{
  "n_layer": 8,
  "d_model": 128,
  "n_experts": 64,
  "experts_per_token": 2,
  "d_expert": 48,
  "d_shared_expert": 64,
  "activation": "reglu",
  "moe_layers": [1, 3, 5, 7],
  "router_score": "softmax",
  "normalize_top_k": true,
  "routed_scale": 1.5,
  "balance_loss": 0.00898,
  "balance_bias": false,
  "router_noise": 0.05,
  "router_bias": true,
  "init_std_router": 0.0122,
  "lr_router": 0.00171,
  "n_head": 2,
  "n_kv_head": 2,
  "head_dim": 64,
  "vocab_size": 1672,
  "norm": "rmsnorm",
  "norm_place": "pre",
  "norm_eps": 1e-06,
  "positions": "rope",
  "rope_base": 10000.0,
  "rope_fraction": 1.0,
  "qk_norm": false,
  "attn_scale": 0.125,
  "tie_embeddings": false,
  "parallel_block": false,
  "init": "normal",
  "init_std_qkv": 0.0655,
  "init_std_o": 0.0655,
  "init_std_up": 0.0655,
  "init_std_down": 0.0,
  "optimizer": "adamw",
  "lr": 0.00309,
  "beta1": 0.9,
  "beta2": 0.95,
  "weight_decay": 0.24,
  "lr_head": 0.015,
  "warmup_steps": 298,
  "schedule": "wsd",
  "decay_fraction": 0.927,
  "decay_shape": "linear",
  "final_lr_fraction": 0.05,
  "batch_tokens": 131072,
  "seq_len": 1024,
  "doc_mask": true,
  "z_loss": 1e-05,
  "train_tokens": 421200000,
  "steps": 3214,
  "dataset": "wikipedia_en"
}
Below are experts of layer 5 (counted from 0) of a mixture-of-experts language model. Rows are named router (the router's row for the expert), gate (a neuron's input weights, with its number), up (a neuron's input weights, with its number) and show model dimensions 0-127. Each number is 128 + 24 x the weight over its row's rms, rounded and kept within 0 to 255.
Before each expert's rows: a language model's description of what the expert responds to. This comes from a sample of Wikipedia text that the model never trained on.

# expert 46
What it handles: Years and ec/ic pieces. Year prefixes 200, 201, 202 in dates and tables, and pieces like ec, ic, spec, rec, offic, as in spacecraft, execute.
router [126 131  71 115  95 127 149 149  82 157 134 145 160 123 129 155 148  73 125 147 121 109 133 111 136 139 114 140 144 141 123  79 172 122 110 105 140 135 137 124 144 138 141 155 107  54 120 110 105 127 157 126 144  99 146 183 155 121 136  76 150 144 124 102 140 117 114 143 104 126 133 131 107 131 160  69 128 116 144 103 125 179 153 120 177 111 128 156 131  86 137 141 115 163 131 102 125 128 114 129 162 113 104 117 142 118 151 123 106  87 118 107 145 148 135 133 136 128  75 173  99 165 151 103 132 101 140 141]
gate0 [136 104 100 105 108 153 149 112 179 152 152 114  70 133 136 111 172 137 141 117 132 137 153 117 120  91 121 121 102 150  98 131 115 154  58 120 128 141  96  90 168 138 131 118 109  92 114 167 135 128 154 119 112 145  89 168 112 157 163 165 131 118  87 110 142 124 130 123 101 118 135 132 128 122 106  90 153 119 150 137 180 131 105 149 129 154 134  82 119 104 104 181 136 109  76 113 143 109 146  98 132 133 139 150 103 148 119 116 123  83 125 124  87 106 118 136 123 134  81 131 117 138 128 131 167 105 129 103]
up0 [151 115 135 122 134 150 139 104 150 157 145 130 127 144 133 137 159 130 148 115 163 117 118 115 183 128 144 102 128  79 143 134 126 104 123  88 116 122 105  70 111  99 142 155 118 122 157 161 159 137 128  99 128 179 111 159 187 146 142 115  97 114 124 122 152 101 143 132 145 106 135 116 115 118 118 158 121 176 135 137 146 166  90 149 110 185 102  94 151 133  93 116 105  84 138 150 158 100 135 111 158 164 142  61 120 164 129 139 127 114 109  83  96 140 130 125 173 113 133 112 142 123 120 107 134 113 114 142]

# expert 24
What it handles: Digits in numbers. Single digits and number pieces in tables, stats, scores, dates and durations, such as 1-18, 2-1, 3:43, April 8.
router [ 97 140 122  94 155 147 127 107 153 129 108 130  91 110 129 103 161 138 114 143  96 154 129 129 159 135 122 143 146 113  62 128 162 146 115 115 113 150  81 115 175 172  86 143 152 172  83 125  98 122 143 116 115  98 110 151 115  90 142 126 186 120 129  98 154 175 107  91 139 112 152  96 149 142 111 144 154 111 124 141  95 117 140 122 102 121 137 152 145 120 127 129 133 128  97 122 133 138 164 173  99 145 108 140  80 117 123 157 154 151 117 155 154 178 127 123 136 125 105 107 126 142 124 174 145 119 169 132]
gate1 [108 135 103 112 137 145 110 114 171 149 100 126 165 107 115 113 106  99 128 131 141 150 134 108 149 142 113 114 132  96  94 120 117 136 106 145 104 140  97 125 125  97 115 141 122 155  91 138 142 107 144 137 129 129 103 123  95 114  85 152 133 158 161 132  98 131 147 164 101 139 121 194 122 154  88  64 149 143  75 115  99  96 145 110 131 133 114 113 171 111 117 169 166  98 100 128 172 106 121 125 180 124 140 107 126 170 119 124 110 137 175 111 167  92 157 103 146 127 138 105 101 143 168 122 113 138 117 110]
up1 [112 153 144 127 104 144 126  78 154 125 118  86 132 135 127 117  84 106 137 149 108 150 134 115 143 199 119 152 170 110 146 161 138 108 113 140 156 150 108 167 111 161 103 125  80 168 118 139 146  97 148 146 104 102 142 114 130 109 100 157 156 181  87 116 110 147 150 144 149 106 108 164  86  89 129 131 182 138 110 119 128 126 137 102  94  98 137 146 143 110 134 136 137 140  81 133 129 107 119  98 122  79 118 116 157 111 145 138 128 160 149 113 134 100 141 171 172 124 125 147 137 121 152 111 110 144 108 142]

# expert 25
What it handles: Mid-word stems, decades. Inner word pieces like -ed-, -ist-, art, stud, plus year prefixes 199, 200, 201 before final digits, as in credited, Sweden.
router [102 131 144 123 131 140 122 153  61 180 109 129 149  85 123 136 160  89 144 140 125 142 101 154 156 173 113 104 146 106 137 103 112 106  91 134 138 146 154 142 144  72 114 145 152 113 147 111 112 110 129  78 131 136 160 152 159 151 143 166 119 141 110 124 124  88 153 135 110 150 136 123 122  74 161 123 153 119 148 128 167 155  99 129 132 139 132 138 123  99 123 163 123 133 127 141 120 162 129 172 115 124 181 109 162  87 111 147 169 132 127 153 124 138  93 142 102 114 133 115 184  89 154 118 131 126 116 150]
gate0 [142  97 158 105 112 117  98 144 142 133 159 112 145 136 153 164 119 132 182 128 108 117 118 140  92 174 109  96 108 125 129 118 114 147  86 121 153 158 123 121 176 129 145  93 134 113 120 128  80 122  94  78 130 135  99 161 113 151 139 151 143 141 118 168 143  98 114 157 166 131  90 134 131  99 160  99 136 150 140 120 191 161 119 109 150  65 154 149 105 153 109 119 133 120 131 158 146 121 114 127 165  67 124 128 145  99 134 134 147 132 122 126  89 106 104 142 102 125 150 156 158 133 123  93 142 131 137 110]
up0 [117 139 122  81  94 111 113 156 123 129 153 103 157 112 149 149 113 131 116 107 162 164 141 128 120 140 152 148 117  91  95 135 164 165 149 145 145 134 117 103 146  96 120 123  70  96 125 101  86 105 167 108 102 123 151 120 143 134 108 145 125 108 137 135 109 131 155 127 134 163 103 152 127 147 111 124 149  97 123 114 221  81 151 123 114 132 135 166 116 107 115 110 143 106 120 105  92 104 157 164  94 156 142  97 129 137 102 178 147 114 135 180 110 123 121 105 123 116 113 146 112 127 175 113 146 133 104 120]